Below are experts of layer 5 (counted from 0) of a mixture-of-experts language model. Rows are named router (the router's row for the expert), down (a neuron's output weights, with its number) and show model dimensions 64-127. Each number is 500 + 50 x the weight over its row's rms, rounded and kept within 0 to 999. Numbers have three digits each.
After each expert's rows: "comes before" lists some tokens at least twice as common just after its tokens as in all text. This comes from a sample of Wikipedia text that the model never trained on. Tokens count by the router's weight.

# expert 26
router:455525462497526460514537550487503448494521539456473477440461509392547494480574453470413456513618500533419435537414510456496600544527582578463539467459409492472437463460522480507470424468446520
down0:463597486480577458432531479525495478578475556504497468546536419539628631598545530455426540462465482516488499524521497520646548494585490457492452512516485493520398584423535409529464501502478471
down1:460410508482425543495562519514497546431423500500569425486411500509463552479580473474538436592491465521553483434482603594541458518437517487387544458498544602577451534474500577480503499565438461
down2:416519489562451376441530476482469496414509535513462533522536487539614473513561574488558414417540477541463568399500549523551587422511472510510470442465416558550546479424468427509560533535542524
down3:591458480528598561435586563501460547449620469482550460507511557541486459489421534496474570564594560509485392433545545435480525424510480399505624532577469464477547454420501474591513525450496457
down4:519492390496546464451596446416462433529534523435593458549541504459499490481593509556524463468534617599522502509526467397528442512484530480414497442555476515516542504493539470448561450469485571
down5:420461540572438503528500549501470595613517496467426515527479464440491500555396564384481487530473506481452533454504583567498505433460440438527471507495489493443528503572434518546499478430550523
down6:580598508489525444507525550495539563494453512514507465476434500531501527475389534395482486484534452473505481551471409534492494577517526517445600447507514486574494506526472561548602500442485493
down7:630461571532545379546485517498474365499483478563466438546561467478495544416544434465558465540477485537495457493372544637506525528533474506450505576528479565531552459468496460520499519469476517
down8:557585490596514497570498512486498487490569433570489441463468453493465518410522498528392507513570523446537423493551429556449512428448386371486521476534461478596511490565452503525508514498422491
down9:543482477545504513512465553543480550454558530443397644482522534519525554467529518545524535508587457549418517543385430498514473475426486563529513426576534547540444430456575628407493432534536517
down10:449511486526558539516504568510563519503381492578432470445486508489463529483468489460503509463549501464504497542576534554505584513504450517522549636471515534515501432425453531412453558490548456
down11:531497509469481441484445462493520535461397524514565494479501511584546441472448508510478558498557519525528618523523438512429500443468449536489481570420614462499579545598449509480600492560451501
down12:494524463543478615524538480476527574501405529512400524428532431498491475572452437513528485603482567460619542520493500533530428399464490506527541445502572545527466498523439485496474591549539601
down13:469469544426452509553483488551473576527520542491532515483503461458513483523415592460556489452382586516427571491527533446461437540514428492484499555427542527502565384542544454514476512496564522
down14:488451424445498467554464502444436446571503467515470502535537480459566515533551542507479603468504451595599448472563500502470534487553510514501556613504480476513603578510570502457541578486539571
down15:520498435495513516517523516514517537637473492582579477556536524514538605405518414440420485524468346553518543474402475506393555524481474459454505507462521476499477497460471485466408439518497500
down16:506494529550570507483511526489492401460391460399498462519541547592438504568495526437492484498480504552476532416572460376504467586526421489536451509460535550411590569452506548471471491441509511
down17:465554532492571475496482540456466544456587487410565569596530512530540456466489582595570477523479450441511523504459518502513511550505450611479444499544458496493426517533520469518533615492524533
down18:532402511576476604414465481434481530613490526456461479577482489507562525485523474582622521466523448455485478497482488500476456493484546475458444528561604461514461489522518541587449487591468447
down19:564485515496477482610578564456494519523444485507567515659499536512499457563495479514522429498501503525500584450480492538459534469500619554561535467471576486541617478495414476523461487541537485
down20:495503450403536532546487454431506519496595473472497535468544498509526501557485594504503472432522396533508392481512518472492431526548517465525529548499476459569524501430511527514444450600539554
down21:540477517496583512562399451503566454520445483591516510582580562450504502568482500498437447535450437481415550441559494485417455423484497507446494529462578528390484527519501562530466480538474487
down22:469471503548460573529404435511438483459554414542430492565435504519558585476500414532480514513535499418501518492429590510482475476422533453483446531575490514554537438488520531545549502573466484
down23:535638483419487471498467524525441426410553453583500491449495469528546488499542446428540449556477541514524461393490470460613460439548466595507533464498570438513412481538555524613395486487502507
comes before: " | ", "–", ".", ",", "; ", " |"

# expert 25
router:503419498576484505438479522441457445444553442498438520504451516422563469547536576567449507458544532522405499527429519446553481499554603456501498474528506465474633440520421501486535498577429517
down18:462451519453482481570506525455427649541491476485484543578567437583442508555599465448562457454436512481482374516509564525443456504543506533517556519504509535505487538520509535549486492475555526
down19:392581384525509582469441487520534504521527461498558531474532507491495486514563440529486608503492521522488459502490479423548603400479483524538571564529457600578467476512545531431444481483431403
down20:468462509492446453578573481481434504495475516529451454505472448523539524477441509509558484483454517468469511498557452416511431526512494492481591454504468563516552527448450461436409572500542546
down21:480522557469440528493433495462553396482535526461484500562502500492511516549501422452623460425486467475547450458527574414538417497612528436505513431506526404584557527612564538464421536535572587
down22:584464576594546476571475455456472513484446554545504482538436552458496506462582486516527559508464518544439418587585627401514551566553542411509412456480459546455636457524619470560584490620475532
down23:494464479535401490506533525515591438519475539545501495434482424516516537534531504550624534480501554588660482582490404517503510512529504449521469412387529542432493446483578508560430554505500495
down24:540460473521543590538524365492461571628527500588621451450493477456466504514567504508522503558530484519490489504521488492585513535546456449502587507540558443444531452458555552564443474470499416
down25:475477404597496560459542497520511553502432563488538522521597521428484447492533516428612536443515557476449521471492572560428419579409474617398462524546560601544500483470490453475472454435540557
down26:435478400494420460485413503447517499535462448474562537546541494472535427552493443562533499517484471480444481498420578477402463475438375540478636547564513509529456533430465515497535403529429509
down27:453502570548447526451512533463462586509558551481558493436534485461511533343483584476479525537510449579508436418411451446469469411552527538499562536594419559533507493572512436508442524541506530
down28:474534519510472535566607624422526463441541527580461476419494457516354571482509566551439503450429507507508445555479523561527547487445440424492487455481425399503467540477513455480518562542465509
down29:535567524428518422421489484497453470509489453395448449552458581519557490494498601461423420621530483509441531558591454500524503478454542447488542547580501496547493445526470543476559522480549446
down30:536430447599585575579547433425529518507530474470523554565460465564394498548490479492344551552619575529464544481522443502437488538444456516487503585566438468499490552503489466567443516418454515
down31:452508519461541575532535442506470470418479591546539485483515590518469557402546482617459522454529526424524519542531422462537515498479458454508456461546497591413511479508490523483509458552533402
down32:549442471452492493555588510485419582465471547522502474476560403524591500480587461448574508532587499502440584564452534480534602431422573631548497542437530497558433526450593434481517487451558488
down33:492585527537511550393495460531505536448471505449495478468548449573572422544548548492522498489513439536420468500501541590512535549518538464519431535520597515584526503406494608493470514616548513
down34:480531468527429479504478510463509433524446567608587486519530446447547513465493479488429439544518454441540511449533502486597534513470440502459362448594582522509475475545519580489532450464458527
down35:615484493421494451485560547586583492468537474443505587518487552536561398499414495459484527550457487510507526413455447523372456505548588540493452525494552518520510410512439472582653508480540552
down36:597571495448499425457483533569483475478561509527511503529453580434490526458483505555482506472395443459436547497397486482502557499516497486471539552452423473493503512488541467471505470559527441
down37:542555457392554510415509485448596438477507536525583502561478443445454594432456407482506469486487500504489398561478484524523587442423446557456429567600454612516579410486498446491514490530549546
down38:547465558449460512512476500496491563444494496505493472553479519472499480457510512436514451433438539559552462537415436503568472476534604417489535417447538584412559383461492522515440495505529512
down39:467547445608462487483421575434481529461450508526476488466524521568522476390446507602453451520558548458493541492534525473488566479518426492464616533451411442458507573548473497571369524492527446
down40:468523442580570505553468423538431568553499532422465487514516453453471432419473482508513347560391470587546462433545417555533471500527483370406492477496436562569431524523448450564578474564436467
down41:454521636527471453445548457461506474503606519444517441560473417506479522548485428506567492432460413545414506458503516567492478520585479461537447602452439475451513522501580537480343535640608518
comes before: "\n\n", "\n", " The", " He", " In ", " This"

# expert 10
router:471485505500486430498476550464525462536574520455513483518488515448555466542584542527462480477589555462410490529470496489563555515527592460559472497457465648475492520542519488448554425476509593
down0:552585502527438522496493489566557528480461610503546613465492449423543443493447535510517463439469483580492559498516446598531473409488524538454511555546445446434485483404497472566450585545486435
down1:539603480491530490488538528524574513582496506515524381544470520484559585461448494538555512601495576454506539501506528470535530517480568440495536582430467490610520414464617535459531509491481532
down2:525505528516491460427427469534590428501467485412477526504519524535443521444434469591510533437561529558438451502421533589482422465440466486500502465585470557504531542498530467544547448432492443
down3:469532577479527501460543502530478466465494489425441532528460517418455540489581501483488602460481589574400497468486508480469509459444476620601606524480435465485466463520498481504501522475502487
down4:550449488507480461493506558513512512479464457517536466465587465525561544497575529498551495447502538533542495527462529524562446498562521429533502489420516504479501448543497510520553535491477467
down5:484528493479446503461514504528542458557444382405495498486517477513506422470475506456509462540512421469411532543545501553537579493513628579512601464467467533508516542551454560524451502515544464
down6:495519564501527413576458442599467530404467437432612602504421512478407501449530409521520463518534479575514468501380529476503457460526539552526519513566441408533548484540520629537447487529513465
down7:478542496566571586558518562518483481519511577570502459562516473526447519454579489512476400604375441494467384463419500406467495535468480568455494598533462485454496574475508524470543562525518507
down8:495518525473524468536399472561490557472533547528554519489544445508537497542434638506509525529399438465591473462522446513539478523515457451451501575539438455457583486555476450478472550491475601
down9:558474458530423509523512455576540543508536466519462472593550522496567570488546505436517474556497540532537442512556497491482449430547496606470563544502434435496512547570452509558495444441478478
down10:519556442466485471475505515459515452531494545398528509516497519559436506484490531529440549483520522535573551491564464486460476531433500541497565444388453501479532448453543520439496533570589472
down11:493453513551451478448426536543464574421496552576482521493470553553470502479482493497655417495487449553486439426507510567527500519456539542433561511503515542485486510518586557422591500513637509
down12:492457481468460521453488563455502447553410560433475498404538397499561562522512439479586481525482502472523521504596536444547533458617564465548540576487465556507515571473503558521515568519519460
down13:435530496477457459463532553454482534509536481561439480615488498477556472554457463505393589559504489563530543605451482498543515496482506491480534491526403481522532500498511487443531523434523500
down14:427494551515437525581524475457444515507505639438386512461481443561468576657432417528498451479439424471528486504502521476452419489437509600477513545473527483481489513462552542506529516499495347
down15:549475554543510487487434509533518518552435485491553493537416529459441495597543478426445474421491463541471569482442512548492489492476485552436370507528455448533496508624501466551508593554604542
down16:454465558518494422555492518500524466472465491526561479500513564440560557431485613595571482507468494584536535554419540418544459575464430462424499530566571525504483438435529560523477455519484473
down17:531559485466509580555500432535538520471539479590609514513531538457541473450410400512559516584579471530515536573523534452455559488504478603453554518536555511467486435579511528536389470507492551
down18:542581468535524503397521485513481424606504480504495548526484521468443486514469578449558497546524352512526581495487600414476542469530446498490445492606556508510495487410464450471460472482352462
down19:467391430467542473465475480465483540476459515489569557588445567533500416516454514474563506511465515530492468456452538556576508530541482530467576415523441597434580499592508518504528457484495544
down20:433461552475451562490437515385508538473568497475465499491431518458560476462442465453459508511511390456506457564515480577457466505415490525496549546605485436408486548504483505392520415504499615
down21:583522513594550478511420578464605493456454475421440528528585479531492451510491473494511558483525575445508525430498518486364429519522440527421513464526571469431501524470539456586504543493449556
down22:420494468576495471488485423539464424532530443458546543473543545519538513520523451481524573433573494482488460599564504476516432523488587516523508493502448498562470398478530513618536508453641454
down23:472530507451580515538540419548448464500474547435472526491462495552527548509533512585497437475601521425443568461477561481459490559529527527448515501487452409583478525474476478432477497515488559
comes before: " | ", " |", ".", "; ", ",", "–"

# expert 28
router:466469412479459557447501567480546414506500540520420516451484480440534476539450602491478647499461474512512491434525579479445481532578495528521472492514500592469527517515480463504453443548506569
down0:466546528374598440401404521576484524441487564510548454530557427440536439476451540493427424433499429481435484468499446434456503457503512463526497520444466502518501537474514543508499497535603531
down1:489510463572481456524619398476524507471524508508576478483524370485498458473444564528543518508466480575589523515551487610486476481432531514475420529489497480633489504560519532535620472428456403
down2:417517425595570512564501585509506493485466435479460449461506479528491415526500494473504485487571424490513490612511522515552574519481528517517509473508348435429519459555537424560539539474439446
down3:469520535396441546523528417483493481492481499547480550468482580436389611512501514420421480487498467509591501630448463544543399474511488544478510539396498463503416544528502456438458576437576516
down4:597457396510497548501523500441545469577560499479465501557539506510492479586497573485468498588531469496585562501509498515489479451577455570525510565598482446561599545442515487552466507437516555
down5:503368558526396472521487493470553477516526488458515530616546536472526419417603590503515532460594493497441397512447488470515495542481557428464510522505478441422437494551511506537520541500588574
down6:502479541508564474531490488483621502478487494486522497513498488463490520540417437623570533588551483480561493452584490492499510381511503532456507492453432454508500486455593572561505536500521507
down7:595483414521476497600407553487479432496547447446520528564486377458503514499462587563444432544428469494524477499490485540460499455648443539499468386486539586502545519483503558511578523461567457
down8:416549577542453542408565455591578491440537472367482480442572499576520499487584470527539511418372467445453450540478517403493479454502485560516499472513535537523473578561542545497469468424453484
down9:552550419536528468496493567480502493525608502513496544567430478442525412564469444540526530556510482601530467499528463569504554540457545497546582501441479572551534404506517463481587467526487454
down10:504422510491546442487405477421451537487432532552430493482450521555517491531527463480523417514455487481496550571419550523469481559546567528562533444376594531476556496489485550523615506454569516
down11:447551543519500504516471484454498544514559394521519495550491489475515533438465491545508483632574569318465521567535458373469550526447471479481506496535478417453525471512563593562405535433537495
down12:418463486444429541488449530551547575444557518520467533512451511480514471479472504514504585455601520424564538505513525474473558542462549440523546415480523665610476506473522506506486529457485469
down13:557451447464549541621390543578633566514417550437449438525439356418399540429454534425535448533567542508477552436526532525491499575552514427433552469506454527493425481547454538443502435529531513
down14:476444557540449400516484508484564456483532475486497492480477597378543446617624518584462447503541441530507520534464445533509538488435546509492457551469484510475532386395464518604531555592501464
down15:499512443494459529457420434369615527469417557584435361483587512404517494432513583473425463463446444532478508490540521470533484459493506463573546496470491531468512577589503463385520437458424473
down16:521487517543480467477521463555362514444611409402488425487487555479532475520531448506516556554465525495449498505437454507555509551377474510473522574451468381460462552523540461488528490532529505
down17:411511468481596465458550404487541546380492485465506508468496531616553568486542479408564516476496451474503597592534504496412526521468421523565489565419522539513554524452555490467526524578510471
down18:524348614352473543545466558496482486457513590498495530501526486535563562505420485551470519604481521543526439509502565551509507423506454522516451531591483450473491572461470478440497489571408424
down19:537526491548495491567489632554542473640524418532544574477441669528462553470490505500468475449522463539452519475408517602503526428494527530553530433497552454485413468571436499489527587501563486
down20:551459480495412554365546509532491464508543523534475503535542508515512500540460382517552487490574451480415427525486491450505503583481413537464494554534496543533514446493590575507484500506485503
down21:528494408517435488509519514502544501544537513437482459493501429495476491469514558479396571513567565515450436430577472538419531496507521427439450531486451495511519430438537535467414453566463490
down22:432489492437568568454471409424472442420477431541532499536492505522570497579492551479501485487441486459503465528472502524497407415503556461488517453421473527542496513379465474468502444559440585
down23:521500445540419446536609503466484545518530540538450390499396517591536527442521433475468442503550545489533521523481457577541535453455500510485459498568447436508503536512503457531543492526494490
comes before: "2", "1", "3", "4", "| ", "5"

# expert 4
router:445482449424386475439486568491484388445558495425413476550462536526528499520593534542503560489583575518541486585436432491500519511565461479557476486512493545548461425522378567611468536471498496
down0:538448450504464528504508538473509604551493376495514494558482479535545450571502569542426536486375522561484587556556520523515541455555481474459430541464489566518556496479481421462500516594434501
down1:587566441405532483562493488569522459460555435373534432507484565495473485540491489569417448375535549449471437598535487390540443501518515514510606502440505566527532573545473526519505414592427383
down2:601468511532561491483553437441410500440560350549558491446464426625472535419506470483531523547529557460513471452485544516511612488524572530483440518426474552537569506506566528566505515469391445
down3:457480490421459523477428480523552576622499444436521496435502562475464480479482537528524476492522526406552535506458521507493453456475533407535486578508559458469433427462436488550545586462530580
down4:500478486504454485591513492470459483478505448484409473506462482470527514485437551576382588576539448545539468521436510604529618558520474511501485500505517535523599397486426531554558466477586586
down5:498438447521587503445467474435516481468465633457553550521519402548534543531538520483561505435507447480466470547474546571465358511470531470494457526539465502530442441614566512536450528589522510
down6:499478405491532514600479449473493549412408505525522506531575411440514531506505570520497488571483569480527532486481638478394451456396593448428424511596582419466481438522485461416478446505481500
down7:474475530471467614466498428457458473541478526529509449520502601470536478528513464499578519485429453572470552541527467447532524502474575584422428565613476499482503567456528382464542426453537604
down8:456508546456494608509459464533450536462502478465535547439489526578517464566469557498520483495471559444476471517544535455492434470482505565475414382541530515509491478465452351488422507538500380
down9:453517537461491557563628508542516401621527497572533470548544440508497552506586483523472417491507514426469551464508491467510420557520446547503513496493502536483487466490525527538433523457465521
down10:458514465566508416546527626471494468516456495462499497505466481530580435622481549552476565517499443543543463510531488443498509458512497509526456446484404439506513458508506523501500510439402463
down11:561528462492527420449529480476436517460580530519531434553495438430524622555453523501501484463558514512448462492582545500488411453421481438588523552470551457539462422460469556424506549505495584
down12:460570508578490456497541456411512499464528600565523495467416581574471502577451422461487535510604563515459457495426553433526562440507530479536509518463538464479466496509505469461420536434421565
down13:488465487547485480475403575534475495516534611566424492532563452494530498450515572460553495511528525430521511490440491476415528538460455522509590529489449435475504418493498555549509483523572439
down14:515457556513575467560493421377541470511470483521454442487447458606652448550500492492479509480437479446494580549525547539508500521452495596388438510476558485504521500587554538524417492535501489
down15:426483519503592490465474524489515572412451528474522492438522566483419513453522608490530437478457583517562472471391526503455518493549516464521481502592466483570478575470453425518520465480467539
down16:430470444549551420473484522435546545510553414534554418443513469496511512549491478511521486530454557484533500505573621540615447485537434395529516488463618479420594525522515517512507484399512516
down17:563517482514555501537551468440520524395438546454512465382493536460589458456460579596466513502505475535484473547428475471480561606491433588500444516429479502551457497542423501601405537526577519
down18:497478539436498500526428440505527513511507525608444508511543378533508527533453487516647490523434444451459446495561499524532555513529461561471396538545504518563576524560656439551499441513404482
down19:483463520398547470489540542499521435567531555503473560624442430500469423519465478486536496546535520523569525357518527567492549595578505499441555546497478515533557462566494553607545514488507483
down20:532590414559618590513535468434528579500453471557473484442462509485492550514482538483496521453474505486530627499509468539516492462504524430493452534533404498442365661478451388504555539426539393
down21:567508509534529456566529453496615504533520507462583520615482513526540544552438482473449547418427490475439487501608458492506429525515483516512435486423520387492501600430562484463468564455514597
down22:444470521525473479446576393504533487480464500495502523500536480520518635491487373417612544586518424519464476505537524547529482462461442507459578473565426570529543446456536549507501484474483488
down23:420537435498470569449461571505596508599506422334424444512507466546500568463450397579487517525567441487476415539493516436513439491472548414457566517444450488534466444538505521549522398578521400
comes before: "\n", "0", "\n\n", " | ", "1", "2"

# expert 19
router:464558545440516373504396519488467525438572493420544517519407491400456584564456468467516485521540496554418444568495452407409481560478482481477439548524497489505461449540419514565554445476464591
down18:461538546569471398579502503519413505499512434559549450594634526534461584468421506434553559518496418532558450528559511517464498481473504469426605565494420495526534482395534509535538523553496510
down19:465484434511591514464506486455563585540494520484461440480522495472487475581567483501533498436506434448572494487533572534445437490487580432480568444445524540549530524484462564455496477490393423
down20:474518605472573519546514430574567472436498431544411468526540537503494478506532509526524507577483392536491426512531475508498513407512437506495467494448482460553552547553509463480508550467522510
down21:472498480595531569454502564548537514476526496553446487485528538572486490501490493551535487515557531476494583540523572389461521480398536488447546567460456418544556529509542594492525472524549468
down22:393501444463548534429504538523556461452486430377518542484464531538462451535453473586441593439490511508461493504511485490599479507413546528390504502486635452439439495475495536374524490534456491
down23:562411464510492444476444486586497452521498434499494507510445541430564531563466485498465375500484510521533443562476470643511475550545483507529414511477527607490497513487484559510460461388498555
down24:481636621454553414461525503493534437505529510494404407482455543485496516551394506484484524529460449506558479406495600483584533513508438451560524511498417464508492465444513553372519479476606499
down25:510436432528459524460437534491433476447442343516580579479552499457499574538426525480573458473491550419480518547526502501474479468465547515495517538503516489534488540509421510521602562472530511
down26:449507498461523421429462467506526493495437542443508546509434477519510498463504526550545526491502486470438542456446457554449562507480538529521487549592424404540464385519482395459519484472602574
down27:402525463469590543480528487463482583457406534561460540519513511440520467495540532441538472512516560434494512497432539504457492425470528578535553553495563540467419568457490462571552500543500544
down28:530452576466460416562518464471490521524486529488526522460584473444540594438500566380467482407449466508478443559519535550630500421565503495530465508602494453481574557463566565462488521593501442
down29:476522518477539510560540434418541535552493526537578562557474582418518552487556482462496485532546508489549569552535451515431532490526515525446532475528493415457434549480440409516552498475516430
down30:466519475500496394488509465428488519491522476471494444481606496513544520403608473462475589516547532420500538477440541471562503470554495415550560454486555534427571446538440513573520574535594550
down31:535595553485404433604506477518542452509508520534413461520480556421553521467548409414540468511397579548567492489489512485509481529482530480419532435482476496473557501442476511515418514542599487
down32:437499552443458514526513427503586504548548431458478497444422473519578486472588526422441502536500507486446514439552492553638464607575558541487599532473525458448614460515464501432505452469505409
down33:450511478550420510503483440565407557508494481494517611558450469550597524544398599503527435508438502539508527498437509522498448487480553599496506422482452514488478537484519523550573557557500570
down34:633473600490537502520476480466490547473469604455527451565543459430521515532548423396518514469491526485541438514460549496437486430449456492529457455436493587402524559539535548488477502546504484
down35:441383531471495480582519469522474592477506577507557572487501496430521450474539426441442504530606497465474511596398411454469532521583486488473554463502485425492446533474442532572441427466598438
down36:449529542492513545462525486455589525560542478445570555558380454460491459538526540497530525539504465471523582457508570454473453383445491508487485507525534517442488468403511537440472475477532434
down37:469530574570446517468558556468384549561456478454479477596431521488466504500486495610527457509518569477523515481531494558481470459480526390520385530499493403568492462486487512445500446486572515
down38:511510561575535450517547546532544567458528442534517505436486599538482566499532512520524481529491563429520439453552522523576601492516367537571404503507477510514444483595504439548574591548595531
down39:540536550472464560418500465465514514571507574418522487508467475517554499548442492490508420516436525477537465309473509384576585508543433511461490510463545499424535474493488522513520489434528463
down40:537587452548537517369466451554580461525449499506478357583536488462539497483411526413547422571526515542490541558543525493555434512494438422453531406559458574552492531436611546467480567493579538
down41:416388447472478537477503518472554420516497467530474396540479518606569550516433486489550492409475496478502489423564522458488507497414600575568410620471536548455489500522536432566490497415461538
comes before: ", ", " | ", "–", ".", "1", " |"

# expert 2
router:478499561462618463438470506543509504549521508463490493419488446519563586464548545553439473486590531508470354556465456465484505479513479456503485588479394570426547465542451522434446477449488610
down2:546532418567569605504483561493481450518500488567498514467526528567482471505483468439549498567532489508494446484505514469568483486360404524503458516497427435503450454495480410542456525530555464
down3:495506526502448525503581480537544591460541561588446532423541461547472522534493491433484544441484510447505469440491580481493538534422514478424507534491502471542508555497516490457472554495522449
down4:531522547452549421546492545494522567444521474432385548545529466491546521451587453554447512501491547571543483322511487588410482483402525456545451471439548404546500485601444479458488459517515532
down5:533476531404445525535406469515484525455442453507502475504537525442514511450482541573580585506500555388561540541481461467407485437520500399555568482515610498369487561456608493508486514483567482
down6:436351407521456474611463495587471499498450538441400533468453464452597371514436549500508512619526515584496481527422441528550460504542564516525509525579478522491486485547479514479503486580534488
down7:485468537525546569519494544563547465545518471432516525559478625617510533440537520427472372509490565452524480511388611538465496475508569500454477517559476521518518543582572446460406473457484432
down8:483478508452536494494508495531509497567586429517490481505521453533577600480446542552490450520546509509441553478553501491615579544470508518453613561483489523474474601488546464612575449459478436
down9:488587575513509541491331549416568421503556504550514472508532470546497576417505544457498541493548517471488407493344512414493597477528511521525461544430461487468490563516428547532503488532508522
down10:472531465483546580451587466500431496470476565452464463428584649645529458480495518559479538575431546466477483576603541468490440514488491436516405534501498482524540551454465478514472406526495491
down11:423523531562572509612447533485520520509543518511515631421496538500386498565440471491597432567408515597471594554439462522442541527436495570502524505501385435447486590502519570441513509490552497
down12:467577531560538536448466532554563435447477538519445453431521495562484612477501454543428555513543522513529406557467486477486516484545544461470593523415446551525488477580465526464467522535450496
down13:369477560451561495471495547501449373515404482446456460510497458495476565551521579518504513490522489509490504524525472415473518529492406524504547512540410513489499513483445557489552526538505528
down14:419454459469495545486409363512456435548524495547506462530442480508546403521519471497454530493389541419474459549470537430491459517486452513516484512500451555442539494536507499512516548497566446
down15:534476512412517525595550514507515421496512420480546531545505565508472583410513495464531511479498468474492502542470599554479547466531384516520452436425432505527476539635380480440418537546542531
down16:492490495567427456457499536565531460499560462579478527581478429411515455452545478433475468506411403536495552498473441516456547456563567441423613546541575510501564407614484533534458496496525546
down17:510456387594602429519495470494455599493482562495451491513491479541423412432507480483470504461526449539519478542518482475578459505493508558447398523598500562470593590477483534426509537474456579
down18:484506481558554569470526516422524453509533519477453509521549556473492418493526552506474541461476525509413526519462620467490475492493429561457523455501668442441514443442547516438441444465506521
down19:530538495515435531502457483416488554482576443464532504462428491441482460456489538519507455439473467468531487529513462489574419546526444390430507452550476543484439416488404616554494448527437449
down20:488476498452436529468498514481553475568453496604614440588454425516525515511485441498604530585528456481483600546507477498506536443506457513537487566491458404462565396471632429548517456488414577
down21:496565453411473486579515417496413516505548497387511423512467492411407609400431529581525543505464361464527473541516520510528545464480461505580462462434499455501500545561496443550540528462610494
down22:609541638553385484539480553510512448502524473509442478545433480451515546548481487520494595479465482505494476532497462415500524546599483484458506475518463506547529541533595495609410459483500598
down23:512452414576470493455526554608502470503467421487406495481511468564484546443454499593629460535524482565482529564516435530518431514489434438457537514504511470583539566521445462510476508411525497
down24:467543557511519436459485549547603395491517487528433545499532513485496616574460443515435469524564427518408509464546565509431515489516462556506480549474490502449486557492500488441420625392512526
down25:612551446504521481513480459531418574551532525487482471488527470521587515444504496581542505503513519462494471490566493564444561590459404455469495498480505471500423540427458389425566474522516510
comes before: ")", " | ", ") | ", ") |", "),", "–"

# expert 13
router:479572555561512414471444546476405491432554475444505495493500471492584588533521496513491561625527613489481432449511550502458446497567450483478438402453459572435481476466458532506473498537473490
down2:578443443558554508566451447339486469476498571501482437500449452426510510423505434487526518392457488565595534548499548389496525460440465477460585522466508582603505470414468450501563452520555549
down3:550429526387426532548474404453431494481486547527493518540425462504508513477505421509570528516460483427489486496502538520445528546472467538415525501503569525485538608553512508541591495503419516
down4:512469541496497527544532450487534470412381415508419566534555468489484512569475440459496491477477500548464483649527512499548570476560577550465445576426536470458494531437474515589491585507439512
down5:457470523536692518474605420481503491453527519458460459399485525555489493588492455473555506380435440453571491475525549578500551586474541441444520460534510470564593426478474562540535568496447517
down6:424511462500551537579555542524488501552464532523458516446634530457425515444522551456480413539546559555412602555492487542524464612534480602458523551529458491517472459486515501484481602530457508
down7:413494514462498551540561495494527505495465500505493514450430523482473445490535455418476415499492546540418536561550515589572537541512461437467484480500490546474356473450537505407589439393449535
down8:532444461544518495439437538559471536518483590420525528464530462442551504439503524595447474509482492452478504515493485499462464532456578432550406492454432454494472533601482529538531431542501479
down9:541554522538522440424468452536478461429466526578500378524439569474512563482464526491550421512564477446494459531527448500552596594542547511612431478456475525515488452485495459402484465452523585
down10:490522522530489539499427557504533457484398447505428362514464494556510547543538474500471489574451450506446443483517491586523539481570532463492523532488527526507458530542458497551498465537530478
down11:462507520478487529507595491428500446423488479544511522541498413463510442466345505405504518475460599425513540559570523515558456503480421417502521413505500480566424557467507494382417497378511556
down12:541546508440439490492532556513511526462647506524467440452517500505432427539451460565436497461443508431467556512445456482586425444503566590564473504402679459457532429537456501396473522484463424
down13:442484432585529376530479455483499492507416525525585607538479499446492403500444594424514488514412518476576464509485520461428535510489528577500501560520519550504596381561552533515472543495616482
down14:398514397466510526455406492534600428563459483575456534430545502489557459423548480488515575436554458464483517525448476457406592531449548519433498532546465488483376404548493482505503552447624460
down15:590484427458442509547582556544477552495485517469513538486416541477488537503575493576446444513502496426427527463524511545483512452472440551470381422458445515538595493520556423500485510512436511
down16:483534515523469419530494539472533464460509462466493619501545478594458486458491506417620491649453554582453587529439483480423415515506447490589513573637441438527554527518589555543448481465529446
down17:486489500607519478548553601557518537547489457277495424542498374559466464490440510467524441544511499584402477523445421533475468588469485472535527476516492407480499520441567503555566467562425585
down18:460513449542476508428548524490581535477529439541606554501535523419474438551560476526476485467477537495523550524579471486480434458495509451491437491545397538427543499406511480449485496444510490
down19:432565453498499424385421542547565523542531530385562551462517524534477505471543473436545440582493481484465420438523524551409509486479522448529527490427532627561496533505451509460498474508453521
down20:607592538556530556565436551492495556473500482517513505443526460504425534446545465471492543527447418458577394504516589582480558515542397522467523514584481520447518554398506544540474436529372500
down21:547457411502489490496542471516540562505522446529466522500479486485543469556456441501450549520465529456475449505508452442551590423444493333499515532520511498517412565391541559570539463546471523
down22:467519557407510516434592530507508383457530472457423500520543538476539515434448514454536498410567555544601451484492521475504530534500475386501492537521421511542386519485474523517495655518445551
down23:531488509505398533444536487499499447437482513503556527524485516529487425398474542514535404578534506475463534496557510452511486375536485470482469476528537510592470572542493510503469544534540522
down24:502436505502491564592448472576430518467450584624499493501486528514501475520472520563489443485477518574530481481510462518475497474567542460566469498510564573579518477370463510541538454449454506
down25:500532453477523531509486454529499421549471532389434581502566499503546544445507451586418425443527457383518586480543516553490493492573403584480448467586648566568439456582470515476497548472439490
comes before: "0", "6", "1", "3", "5", "4"